config.toml
n_layer = 9
d_model = 128
n_experts = 256
experts_per_token = 4
d_expert = 32
d_shared_expert = 128
activation = "clamped_swiglu"
moe_layers = [0, 2, 4, 6, 8]
router_score = "sigmoid"
normalize_top_k = true
routed_scale = 1.0
balance_loss = 0.00116
balance_bias = true
router_logit_norm = 2.0
router_bias = true
n_groups = 4
groups_per_token = 3
shared_expert_gate = true
init_std_router = 0.0245
lr_router = 0.00145
n_head = 4
n_kv_head = 2
head_dim = 32
vocab_size = 8192
norm = "rmsnorm"
norm_place = "pre"
norm_eps = 1e-05
positions = "rope"
rope_base = 10000.0
rope_fraction = 0.25
qk_norm = true
attn_scale = 0.177
tie_embeddings = false
parallel_block = false
init = "trunc"
init_std_qkv = 0.0316
init_std_o = 0.0
init_std_up = 0.0316
init_std_down = 0.0
optimizer = "adam_variant"
lr = 0.00303
lr_mult_up = 1.47
beta1 = 0.95
beta2 = 0.95
lr_head = 0.019
warmup_steps = 237
schedule = "wsd"
decay_fraction = 0.758
decay_shape = "linear"
final_lr_fraction = 0.0
batch_tokens = 262144
seq_len = 256
doc_mask = true
train_tokens = 799700000
steps = 3051
dataset = "wikipedia_en"
Below are experts of layer 4 (counted from 0) of a mixture-of-experts language model. Rows are named gate (a neuron's input weights, with its number), up (a neuron's input weights, with its number) and show model dimensions 64-127. Each number is 500 + 50 x the weight over its row's rms, rounded and kept within 0 to 999. Numbers have three digits each.
Before each expert's rows: a language model's description of what the expert responds to. This comes from a sample of Wikipedia text that the model never trained on.

# expert 52
It responds to: First letters or syllables of place and proper names after in, to, the (Be-ijing, D-resden, L-anark), and sentence-starting In, On, All.
gate0:524442451525541491512564515508454445425541514490424388491430662532451470500496477553528449504512570544468564505444490519540465520526425510504383581476493508513620584478448519512505505477476554
up0:562490523501608493420373532482477530503476574455460522458605522593513452537464501563600528493477454468443527448439462483452528576483468492543393489468425532477543507480431567513472496515466524
gate1:512536523553527462570380503589528595493507534476496502501447486503477510576482463547509539423478580445530442526497501517545578534515508504500380463484451565510619500491541513519501419536476543
up1:479465395400437559465491491468561400480496510473517464454495425487496474486519574489523542548488502469520508469645507483505485547527451514567596519437529496543566510481545455576443626565585501
gate2:516528565427455514434445557591432542472462518506517578579534484434477451535508475510427513527510541494486475511401550443481577487541482433493477529519469432552554597473605628443573503528456486
up2:575450534442539511386516586572460500607491503406529502482526485515495496518475565549473531420446511469466495486381543483433577520557413509546358415541476447556588529457487483507492545488464476
gate3:513430583414583514536375513518452534415517614541422544479430448479485436504472460453448479498489495560526450553502546494466475555539434472456428484504427481469563567568457518530500455468439491
up3:507476495468562521568342531502473528514577594546441501473469426535525469527475386539516505439538530523573405579445501575493527515515453593492423547501431514473532491566541528548570431456559551
gate4:554471493496459552441496438618502550540573632453434498517511499549482450516518461532465562473395523551410518503480495502450603539534448496472384509432507524499556558497564439427514563532572549
up4:614472478456505536418439513616519638560525511470476549471545511589490509492413496468365551503365474549410512516503522544439530615483473438449426506475493560488564583536493396455515473518537540
gate5:492386495536485510457508472564495586417447632532576444462531470534488496483630474584484513483517529499489444515468474475492507496568469507549416475514527519462541467517551550476622429391460529
up5:467394489563527443550421509549556487508414540534526385495543490529513487487584517546445489464525521559510453484457569489536520410612472493631451517534508465549533513526623513462452404501492460
gate6:481456510523483477509441491436549558426462415492477496435443474543510444527502442480619427471487465606531427596489478426482503450587502554458487543661458478471554475517540577542602465484466561
up6:488418437550460452502423421492539551546503470484527459496507502551497389478483439520660513572498553539481415499525565448489541463571485512540504514554451482534585490479537507500520515489549546
gate7:517491548551450495495500583397448496549584480540423467476486585478482466443532481555486493461416523433509418458539523430481498509576479424431376508409528422503455615465490560505519474478423510
up7:524490531517606537634445593465446496487586409515550537543455421473506555555484492419445505505532479575460506591550506554471477543549491491427530538596531546568485438532520463471527498563559467
gate8:537485486532510596501517480577550489444456490616502579481468472496527523484453468489510520481551558467525443515523492440491553634546401545579402553530508540361569511420528459506499586537520467
up8:520507483476482482529511441506486469433475611582473583472428474481499446545500514485501503514483587534541472550493537445476496530494476373632413579405437486419528554451417453536517579444436512
gate9:483450446518536504426540491585472603497474528522471418467499440409487457483548465434497505382537446470459411512461464536498488522530427589504488493474489531469559517522536604481561569480500504
up9:486432569545503500462520459543505620562513518513470502479438464475482515500526411462503541452439499528530451543473452549461546446519485595512425492512393453522651498515454575526539496506521468
gate10:512448554546519510474439502515527575392493517505505469468458555545509603534562460537583461486527510557512458551510621468513593556541448550514391551527449502466543535506626539555482525498482547
up10:504469593418490499510479593544514576421436548482464540382454500544464614540577517588574483480565472633504430560528557459497452564502429530533458503571459474508531513477482537537539561497477609

# expert 58
It responds to: Prepositions joining a noun phrase in narrative prose, especially with after along, and for, to, against, including, between.
gate0:464512432506508515505525556579519526518514511469552544410497455486555527473463579509603453549584545561432451516537491461551562527520458484486540486514490491436511578452602583494496419572447522
up0:512478425486626471516544449517455581493498504462576489499493468620565447520476493452462466533546549506545468487493513481546512573505567520476491537450557622477441481469514575463501486521460495
gate1:537563530399438565453530502488465491495539554526448503414476461461481464448542540458455469531505506474515561616567523468598582558517441529459510542501510514488594547494554456426544499453488536
up1:573535501442533549473498407493595527425636513460497479513494488583442488497530487470482361592472499610536501560391473578425499602539523552443493510460556454473540568513564453502562535534438535
gate2:503558458473464537506546516492532594476578428473486535527492557498527454534520474402417451476561477426442530441442388523547502521533410520462479435460508496492470580509462480436530420485478524
up2:489443511580467469552519538516555536492389467577550451491505533523569481522494550506472532544549367466445533511473465502431477468610526477467496511475537548484484574483492472531526522466584518
gate3:428513659443504509449536466456439491417393556517521521480477550520408468476552475486574516522547531578531496603560432539482482517519444609478430506517516486472557557439439521494565416450451523
up3:531505511509486503533532529539535515471573459479435438465440477573503551545522477467431652518495565567519450473384545595616453525478585467560541450505569518521462450452459508540547511457441537
gate4:438516557490436465505485450520591560463531510552528501537464511527532633494538572483536451565494590558471477507520476422571537569556488500415481485527492505503559563475538467443482461482462514
up4:407507466514523409477566527540536575598453470487567542540431596494481523478481505507589493549421537622524528548527488509436411568505477412452492477528511387488531511447617459492509456447477506
gate5:404481448530505568592504536446540440520455508440490539445502584501520586365591476513493458525515443407433529465506491505471552581499487474520423502589578499509554525434460507477539471535407564
up5:465550460493503528477503521501526482549428424412478506446521555550532512437532449487482471528477462458481561521510427511533470634568470483483460417498563475572488539468514414497566496529492583
gate6:558561486466446494476407481467507594453497447578375569503518470463555468591489502403544540461440540444506423581483435479496534453459543562441516461543478437451517542497429516450547459473469451
up6:518551508489546496475405446540494657377440459608465547518484490506572535615423496414522535478460500420479441515466451465533557473439576551452513443543496412426493600503428461416527454439500473
gate7:538481473543453531520479514493461386466547580454486437451517475469419563570516504532531422486498568630445492481478510516574612605673484442464490558505563603495634459422446506478538451460446502
up7:488501478553502609482554596533448436491590526537543528507491451428516512539511567524503486469524542546441433481468526478487521571500376474549519505542509447488539525419473467452563378368498480
gate8:426551508487684496518489421487558480398480510483531474542548475535497475569490540496447476595488535510453485505556407452546463499510382563473505532452499483529476504401469593465570548434491483
up8:499539603464448446501498472471512537493477471503455499503555559509467619475550579535507475588429488543502496645492430451562490577528497471415497467521522525582548591466468418493590552464486483
gate9:434455476586359492504507522524540562499518522581500512445499576358555538471515491559462564513470450526472504464608533567505554488469424478399483410478486513513561503414516476469487492426481495
up9:508387510517484545492542528490509506458459514515441450411516565421542610445489482551479449509506523632496463474550450531466517438416412506453523503517464555482484488434535438431479494495492459
gate10:490554536515415496441493500546457603500517448504502431468441530376517430468588438649589402524486564570511484511464503462509523511601491502544478497577549475526514503516387602495560420646514522
up10:510490491483428493487445518557545611432616471416567501461486646411473466483567477492532396508481523639481516559482550426492566506546535523491503487572488556531541593466431554459492405565506523

# expert 13
It responds to: Nouns naming leagues, divisions, cups, awards and parties after a qualifier, as in Premier League Division, Major League, Awards.
gate1:513470445506508490507388463477530570518547508529496517562418552422499519482468599517458495436476524442520459502432580462528449515571512485460469537652577484458521480469521588488522516462503506
up1:515476455533409367506432483549580583593574518477529456472462552476572494544453576532535509541472421505449472450467535430523522487512506578482533504515562489476605513505441601415456411556441480
gate2:480465518488443529432531501459517439454568422509505477421491449514452510387485517507569472490482542493516472613444452470511480618503502496474404608553530507387523504536506478537527474429393508
up2:513475552435474505456542490437495428541556391454530497491488527512454486463470502473512517531513528506500464545395427452507526558557502484421410644525543513343574518490480505515584499396454489
gate3:494481527493495448489438505528588535536449520467523474428529499507494449457579483448499486519493492531448466476547502503547561469558465525577520511445500518518573503427570543578521478509462627
up3:499547541465475443523417517565537473526451526463544425411467545455518472538538512410533448516510492546475518535545477504490485478593500531512504494552471582576615512431502546545528488494495547
gate4:530447522537565534449406486480571407537518567541460562470543510540563447551478448480470512409411531515370457481464510500520530521531434546521514466478478479464481491463463530431505545514481525
up4:503423470504516534533494478539617436522482631605483485472504530541502454608494474539441548479424514502319392482431520435462508484511468493493540484536479522407515531469522532422473513508517542
gate5:484506533560481453520405557529559561526422475472499398412513463433509517538536524519505454485490470490532524566502489510507510469487494411560470592536475498385522507484522565460541533478466541
up5:467410464592461438484369503482525503576502519480476433415513447323540467489513536467489517524514486469490537539473473458524506525557413443617469504504602523475530499525517543408505564569465525
gate6:485503459417506622520509522544587554533483480544456454506511536503508510413453518431471476533439439503405510484486536393517514517471459504569376491504463483516518555384418453419518448437507464
up6:388450568509477382444439562435441453545554536481497420540528473486492504462527566501585504510487512507494644514462550480443464455541486393486499516491462588551498506517468511470513460435521522
gate7:553557467538443452462532497607591528471445453495546487393463516488491492508540539483462464508515511569461423604534479463523538487478565531473450512467381518428582506496475543514517478524488546
up7:509461411543608424555505428534569506572488474474499518497517476463537476598566501487472506474491529486475524477470489428480521384546496441493488551518539642479552595524484508434511580606471483
gate8:520466499508496607522471622491571495486475569510460510499462538517518503585448413588502447487430484501571478484432459461487453553504493490565401517612531520429501527460556558509516510448457522
up8:501469540492513532553457559460534474523511603528439576594554492485455571569480465457504490500359500508432520449415426487528565492516497518503471565572499479428552554395580462389502607472479484
gate9:528515527427502537462493466499450454447410442502467520401537540469547499363430439546501462533580579535531411519483522449501508541543482492506519503546450558451469536366468479481521474417510482
up9:518546568450406457527413539496477477453461511528390471519536481528524481455508541424535465484520532486512547512553438492520476492595474420513525514521507504540503555397471488501554548515485510
gate10:509461553525502494500502549447504537535455498597497424490501479491496501545553531476436449559415477523538563513581430572605382490528518498620464460459480490518499521510519490402527538456477523
up10:540503418529576488512590382558527500574522460431474535486447457463470409516459470614528481488462615456525511453452489528544457490482508445609493496450545506508465460490570463542466588554529463
gate11:448552449478493455488423473447491511475489464525459377536487517477545526477534436510509575416424413491511457617627483454513578532526461472507475482511558385487578582417456499439479557451501503
up11:419481516490550502460493581579453491428428615552470468490501507517529458636553538549497396492498527510453559481479447475585480523542480497535516505470463561555500447474473541542577514481501476

# expert 38
It responds to: First piece of place and personal names, such as Port, Mc, Van, Glas, Kir, Lind, and capitalised name words like South or Museum.
gate0:514579455488435548534440525478575476428405558549512534432517423532534465465614471605496478512503569499532522520468441500514491496563509487501499511490508431447524519493469471496629532467468528
up0:471561480443402542520459470566559481450422544443535530383535451476530463485634514578505555541510575467497500599506406524497493539573542427533500495534501462421502552478488517543588557478482512
gate1:522460448576511489524424573535576518516514518461423567424493534434505407500513534621509485488506518534487419551432530517497509510553472473547543471460524533514511550469490442510535463479378473
up1:525493464483453524453414515495576540421497509496451473409558545487604498482462534549467443519398450528532457550526456546603490487556453452447482443420480451530494466511651528545575486486490528
gate2:485489420471469535486534428565584496377501609566555537475473453494562527375487503455374485531518514501506413518466512383529489552517473468447486566530584465423513528429473509440554479445512571
up2:459498507452501504459474433532521433461473474566570604459519570503519527444467485439431662576591460515538483458550536507416410512493500466471541566491523517487545491485533543485461445485530473
gate3:527557520449473561564482456531533516426470558517444630517498456480440600524621512492445364503465518563508534579560454478465462460610466514495348483493489491509471541525547400548571520435464559
up3:544571545474423481566391462482479577394448435485493573568542554563523527478601549503510414551554542549497545599569530513500391535548490464536485479532533510546502502467622446525507579445524593
gate4:517470433535524535498430465451575459506485514442460416378497467432551431470553542555448504549520549522475471540550563509496357526488479503593460523536476441450554524511588496561550490468418576
up4:612458480466554501571444496476526480524517529455473450445483466461528526528478531540475510560565438538515481470565520484519398494476502503462399462574453455497525483512519488506524459505490596
gate5:506496441455548542473620598495551504455455509577535555538515495411481560509455625471507428496456547513528492479523463408454501535584500412524470518522576440462487508452532409582587602538494537
up5:500556437469497584517519539499574506437539533571593519477484429481473518490556586583646410593418484579523461562459471537558516526518447436434436530525441390504371489519542477586556508478504500
gate6:567530534498568593407483558550568518408542530498531425496560461451578450418493486545513486543488496563495470548548467499495584447452427457433502480535480476535579619553516550505535493550510443
up6:520583544523551591459514554570596531442516506500547437548571444474529424440529458537576531507410452558470461561583426490501581460454432422469462514549489418551555554499492549493534499536515451
gate7:539497469469505587539517494563648538426444493459430539415443503438499468470512511559548455486492553509502555552545518419469623477576469450503505481535576478497467537474532556493543508460507489
up7:485531550493531630501498540489529479400533531477432574458561515560506513519433557539520491412488533567467530511580412556450510475611481493535455416544549575518430506459472412445510525474509527
gate8:492463399605495545517485553497578493456464476477483433454539519441531528419511499431485517436437505485476534504421503524575500455498493516486501595499543550517543527508514518423523468545498652
up8:494465484541526509464548520539636540518449470480503476444512495475533534423501498467476486373433515504513497554479544535490474568422507521524452503482545534506498523479551471508543455562481613
gate9:559445496433522540500489469563549523418564578526416547413512449530487511524526471507517453491532530543561500541468527547563539520494415512533401527593555463490577546403505530475585519509493521
up9:556542507392486531502446480491597413431471444455451521371506536569502454456491514565540401492550486592583526532464579524512455494499466519516349555572510507458540499453524547564532518416442526
gate10:538482517498503495609412519538563545404487551526522525508485474446598454458569567501557516427469593484461485566553450568457538485548538504570509498533528453485438520459537526427594484479545619
up10:569405578470566491510515489500516418511491528470558449515518523551480551454512529485544454478552537589557563441556578584490497468524554483562528558489519436523488409522424457440572631504548465

# expert 10
It responds to: The word for after a noun or verb, plus table pipe separators and word-start pieces like ass, tra, pro, fund.
gate0:460449509516433486422587474511523422533560516431502463576491535517559649498522468476514425529471499639487481509488461553456528489617516481447460539526475539507598510404484535474465508410522608
up0:497429585532507506473498472539502470576477559502413536485480569571590539483516440465513478481452457576475472568479508543439499504571481430481501470581466496589467532426548510536539463362553568
gate1:534484544508493551521465505505458422456513579537488555515505520405569528619607490521450416480522573605516503580422519430577518535462482515512526526511530469466595587497484372502472476458422508
up1:484563480487502559479523521544541425432433472479511517399509522374548491623560497609500378518525582558519519522570532443562538541518532425641526502517492488445542551461537528480503467562466486
gate2:484394511456585541504482464562562515443462491553538490606426542440529546504524493546578495528521574609478556561503547291564479422566495437398473587547507480510468508459496510496501542497512474
up2:502407433435541637459426565587512394499479519547555519504420464422478488499485486532576459481531503504511530517515520479514509472524498460584520521531493341432435518372564550525552484495522491
gate3:527557495479583547439480540447497642524497583536564364439487448450514486459592547538528434534542559530583465520488549492497501479462511444555468514523520518447566525487523504478575552510454521
up3:537474436418576532426495530497561550521572570629525438457546476440605493457513583571562422521506528480531432518531534431533447496517501415460499543479490465481477575447553356485526489535468522
gate4:610611434455526561450425551552564586443617413471566460478480478529608386479504511497501517473494434434426536491495497437458497533470462426491515493563541499474497537485560497474555527565533525
up4:543588502455484629466498533564583503512509469550515417423403499441512397471524514528546488456500530481525568584528514441447496497503463480563508580638538330435545539458530546539520495564495554
gate5:441554468583538511501585555458446465476539481481488452488478569525528555564482476507517461476425550528526449536494429499494499513502472493456409513468555447564528498468495535513555523444351495
up5:460569504565558485457559520454440480467482505564518478470429572515488576467514489517510527526463477505572434497531493518454512504539536503559466532437492473568536511484569524476575520373376513
gate6:560468402528525491522593515470518636504518500517502339487457501528559490590511515558486494509504409542480508469431508515528443510528490432461483472536497535506580549532505401518451411525473535
up6:450470438519484547544542511484522534495498552547555519545406467394548466445464537615532514572556426559438458436546548453516472454496532414481549501507475545492550594458583530504543451572503534
gate7:507502525521591611444576563506548559516461591502539492577484532463557456508499548524507439568434560547553518580419509524557560521496521569525519558504486501505505606507486427513529420400490501
up7:451504503463437474503431428441440571491544504579470486473535505560509495411518482503480581524501523420363458531446472560438457471489457503462457495501478487583591505538557532545474554474443565
gate8:481525419519521550523592462500481564512495560440507486469396499508451559597549463460550513507517565538466441529508481400460489473458426519519425542567519521426519501502570464459513492501457492
up8:501509545513469473546553409484515566447548577552522525497613440448575499451592462428502505547462490521507481429544493507527431511518530504460429460464511477457532499571540478488428540597439635
gate9:470572512607500479558537516472484597475531532443471558443414518513454550512461487509566541516414511517437492565520442465595521586517459517531525597487556434502520481470509476524623433428443514
up9:493483500505460480575582493467500550460497576524466419398401436513528587390477590433631629538493538498485497563455492508542454539533495437478475510467507397551509538513584497484469431468479564
gate10:501422530524504483515503506500561621466581492452448494469448506491397536541567508635503426515446577498517552546487509486537451538494464537508443501506463394446504526416540477432520459502478466
up10:527540477538406493529513467475510538545481506545354465429465534576425507499522461579438537441425442481493406580533455519500467525492526569488444450492537374471504501557466561534422598549583514

# expert 63
It responds to: Syllable pieces like an, ian, ak, in within foreign names and nationality adjectives, such as Italian, Bolivian, Catalan, Narayan.
gate1:557495459484525565480493463549484575500566509511467494531542542468477530518480574519501496545482458544493493482482433535553511489500473450516373486506467475526595543452458485406505452540433496
up1:593565519508506596479512433531494517504531515500432391482529574403471486478503592518422550476480504536519534487468454573448502497465461524484416549476502455531634536464437473358503467543461502
gate2:527513502430490496434489505579593608504560500418523489530552378492590517416550526467470471431524559591479511468474452426553554520468480540443490489446471513499587510440498415405540528506438503
up2:454387535588421474573490566567488450477590610473560566479421664498551447519517485511398527527422512541539534455439468505543493493500401440469518461543484499479494520481482464476467515517543433
gate3:493418497538513491563481564561586468548522506478525489461502488509502537539533591604458471480450573519487457522591447511514498455563516418520454559470474498501507506547499521387534582505495526
up3:461435563447506510521421513502533473595499561496503544524555570563443523443572520536468483503386426510497407453519458518546558516484527374457447459423430485555459477547527514433512516537476579
gate4:485539469544494570502436579554521517475447525594459484428507495456501519510650568496481557473401483475494459557604566491467534586597442450530535553546529485454473492486578515522564492502411502
up4:525489522520560521533455534537557508557476477599520458521621512421427506525643510530527535548468467480470512437528515528550575515581452456506506527426546496459432515490574572408472476500432498
gate5:507494451448483554535498551394467462427492501492472533561533437517513501496538465514457567437446454482491502450542480526521561483512490431515486601485523471530509520502561421489544652499506526
up5:538549470491515562510540620480584483531547462542441521563563481558492593530459433470522561516445469480431472467661467449465535526436442431526475548415469467474510484437538469511549595513483561
gate6:542472506446530635580529601497529434475528432523566524498557410542484519468495396489552519543474491509546516469529429427493489543545457390502548556398554458495543517500553421536509513426554501
up6:418620472502469533463541509401493452487418462438474436526562440428517484556476534512509455504620489489541516416489551533550596558567556549592461566497540547502467550515530543445498603482504525
gate7:520484404686596554617400559489532501424492575508469507466484551523581592484410500559590548458445470478479529520464501495557544494543398483514502608469541527538496557495543463463564506544556561
up7:488512439600589553547531497457490496522509488546559415536565492450544529457492478536507493436451406449495473482534440561579529447524415452583490561423507511511554510486504436478531566545501457
gate8:534506561523433528563406597585472463514410565493471488464509485498448415523523553453539499411541550483428474560546451514543537453609422504509531547564488431511500493501621406463513492510482578
up8:512571584584399542542483507516431441497454545514507498405458586506502456421549392475491466502518558470455482497485491500574573486469487548480555504531527434461499523496538493470515401523456561
gate9:507429543486493508391481494427617583506533498497417525492483457397579525427417487480423486530446539547566544559455472406501472554524481431407472626548455542483612495497456477551498514480496555
up9:468480566461476464460430510439607542510538522526558469466499472516561559381422524500409529558496502514501483460567506479517468524615534427441492614568445560596583478495531541489519560569504545
gate10:437488483512468554552463444498577424463488498491420427462533537518552600510481471510465499506459479464494401480563422513469505468596522431490483519491573533497445524473521517422577592469494548
up10:452481455503478503511406419535558519483455492488455448522559500475560575451526462479440474459417410492573478493535429538610482502570436462472472540471516555606478506534535555341551511500466544
gate11:536581460523510501512452524484547602536463462511443503413537471540529498501471451443472449513532515595427446546542460574506500541568415466583522578508571577516524483472514541471519537492552526
up11:493552373532537516512474452460516599533438523517387469541601485558520499549409424458510411498431499572480519529452479530542480499511483556536519534549607572540488473507506518496496496482575495

# expert 54
It responds to: Opening pieces of personal and proper names, often foreign, in cast lists and credits, such as El, Ed, Sam, Mir, Le in Lefteris.
gate0:529472524549491470496455534479564588528447558545470502549507399548478514489506551539612452505459606475545451515525457514547491489500511450588543515489477448522448510490504494398514438506499599
up0:488482472591598511532428462558485546523528486537410476491453529608553430484478503605533498459444547468528519467596485530527467451550495464557474545504508471565390462506435465498558474521465574
gate1:543456439540418519527486527500500561419454497472555527432523522495507526506471541485634503412517551500485438479558485530537438505439464472422501600565494464492459491482484489487497586347484542
up1:625448436564492485590491502465549524443484514449563475369529564463482527485422539556613509482559529492478466434519564485502465455466521407464531519532458500547443496480461444488453559375502547
gate2:548372475506510484577419523515545512480545551536470518380515519487586492476514548466565471506585528549451495489575505466515437523487424440506500520556490421508476439544560460427536604476521533
up2:495380488474536516499486479531520525488505577494539509402512482554553491571514559504516472521593468508484538476531469507589440523506409411546448513599482525481490480585595527488524595515559602
gate3:529478486560382415530509415493548472530382507538533594503546412612552544571467542507517558541508453515495430500603551511472412531533480468488393482577496488473478503546610476409483546460567596
up3:506449544511496501650528455492461497482471532436509573424481486564513528491597467545575410510519530521487478486520511542502467399508423484465415581552452545448506485512571457476544490475514571
gate4:566551504511465614501517564607550490476541506520455577436457475484502385488458460464522439480498518572527534516454441491456525525489502573548485503579470521474534493475581472514546529520475469
up4:497506483471488591513635558637595440492505521429498455462473509487482428492459472547505392514498484584470524505506506469437479456538522549575436504591455525491531457552479461544519476508484455
gate5:497551488499501545497454501531478568404540486506492503459512421474532613480534456482471512533501531632519474527515567485487418489463472509518522520532479560507549484492452503639584488483453555
up5:477507612483558477494511565478455471539541531506614438550534470499543508473533490577515389512569475565463516492532514501532393425567490577578462578582487561549492470476504520574592562511537437
gate6:620516454498521538381557444488544460506507501503527503571472517504494416511417504373500478476503454457459605486506450413475415542585455481411510534562525504454520497490493472536537587500504453
up6:467429506465455572529466538491475465551575558506539487547454447487441479475485507527575385522488522449389528464437468449483491440520491542397432406603466521419583466489394515567513524528396465
gate7:478545555497537523585563650528555519492524524641586512445439553565623504427447499425520484453473575520416475493545470510516449526598468485479435599504498485489460524540556489501501524521518538
up7:530463536530575612612398594511537516473497524593543504415528449566552485551517560577540403486524569526475532458528526531504462563562480472548371559527457597506499492533516519513554479557507522
gate8:459491564576447491507515493544541455515481598481578496422516415539451493408512499516536384485463471516441413480507405502489546559664410537550453488541459583554590468535540570471565490558453495
up8:506469474582461457490471526448582473429532551537595498390531500510444516429482514458574433531578562419473359511529492488521449543588456520486503502519498554515439474522498588492558548439543501
gate9:429507467510514498586470532571554563532533466534514521493520446517558375477516513525467454531500428534462486552500553507584461540576539502460382556555556529536404515458487445587490441524474493
up9:444462530488572480573461510540564632513528508543519494528540473540513461483499572542525372605459450470395502508497570508569437554554540573459394570516526504589417496471556449475485484508495467
gate10:497499480564482481488539509487484471435526490539526467512537468486509485479618553469415491464416518521448486511474540485395422503578442505508465573495587414430481500468483544465560611450465517
up10:505514481561501471432546530511471449443498469486553423545517401493469462507574517537383515510402526476465535456507547474402404500581440506523387539546587361422519497517514527517515580460515544

# expert 15
It responds to: Plural suffixes and plural nouns ending a noun phrase, such as -ments, -ities, -ers, lands, works.
gate6:449438486504444593512438509499469488487516568534465513415465612442554500401603543530551500512570504541495452479466572466545485558547456468584406472507475424435511557446495525435571457476375501
up6:473433545421547526499434550541477467450477507483546463494497493389517530463500464494512601491507582449546469452554528468422587427515457570519460520500523564461484465484467614433587493442536473
gate7:495491523483526595495532491563552574580432654646543481493407435399514460503592526502521469596436534466476475461473512409539460518544527492532452530493520568467451528488562528504531478395440526
up7:476566514518514472607492441501505604449479524554493486472516417533538576502536523555507520457523465503508443534552515483565480505602462533460477476524520492528508547499485436510607526477469576
gate8:463479473507477572495378493469469521548480532500557529475514452408456523508562544435480472503448567507485485558485520561466562475600424505465426530508530530528524625473471437424625489464486609
up8:498595371477476514462470575431437369503533512570530534446503434560516580505395444484519489625535491509487495526599489442496451488538575427421551575524462469554537445484604456529551504505477533
gate9:481450456557394589455559561481542495443411500494441476475435501432532496471541547477482486441492559515443417495546528426604543546570477422532419494530523461492509501446499494487587485442440509
up9:514453488437579545442447400495444562481504440452518627510518445546506475584450477423435554475429465504538525439505484484494427521441536532502510417440464507548487455481497504527460487409371465
gate10:557474338578435520593454467520632512484497568488427473395412488520505514544530498494499483506453459533442489531550508435550461521498464498520450519498488589444451536498511546508585516503431543
up10:558405472543474529471520542563543425468452490435545571437503460522530477564489506468537472510512477439489497406475487484521460503455481554551488528399545558525497467536531473528518502488490488
gate11:503476476546469470448567543461567461496403556511495427511538478460562524491532494429450544496480452422480540440481497397476512532442407468476450535507473542464495492465556353470581461471484603
up11:514527483501468428412467539523507540488516535459558418519511512450507517472536509359499623418518426523497548499514496426475550489549391513406506553376493573463478560488371483489525474555571557
gate12:367526466602436473503372594428508498447433513490468444476460468416501467502534496608511506530481488463388502465495451445520462501544469505530492583499463503503531527460523510479611536458339564
up12:525501518559460513593472515568556498543534482510505481452458517438574502570475360570498502453519527475412493504494429440471391536542414547473455566537557526455506603502445487506496505528423615
gate13:508411499551536441530490517510588535436503568514443482440499498454544454507524539468564412537433541551427486558492449460479522569539381455547508537459503503476488550505470525431600561488507535
up13:453484587553524481535582460502493469538479529518472486525518574511475457581519504515587415552491510526519547494504420563410545532492438449538513528516531518508459468559547601478517525485574484
gate14:419495376499466551548459475433503522466565474494548500459434491542491427518520487554502489467546482475442467503498568491561512519537409487505455508490546518482442602529540545561568570609453515
up14:522434428529544538536422523484521520505485504471582483500466530409490438531557452509482448479553427494416531500554456456479475514576441545493462498439636528435525556499489536451572505479578565
gate15:617458486537486550453555550479519552570515491537493479466555496501595508545468456531497559487461543497446469450476505488503473589545386418459465605479459492464489533492446415422480608482453543
up15:507506498484582575487514539515475628505564519552570487588456436555544515604543519451524429574579544563540476489405474531539527531536553531547406504443465527465579554477532500504539460401539468
gate16:528459469593496516537471484522525568454480508461419556466524439473574526478533534515473440451493564479387396522531558445476508546532409500531444547478482522466504536421472473472548595479427537
up16:572482543477533550412474517522453511452400470415434575531549391511537556456552597509525488390518547385428494444568554522485458558499479604489421515429491573505422505503542545526472571530512459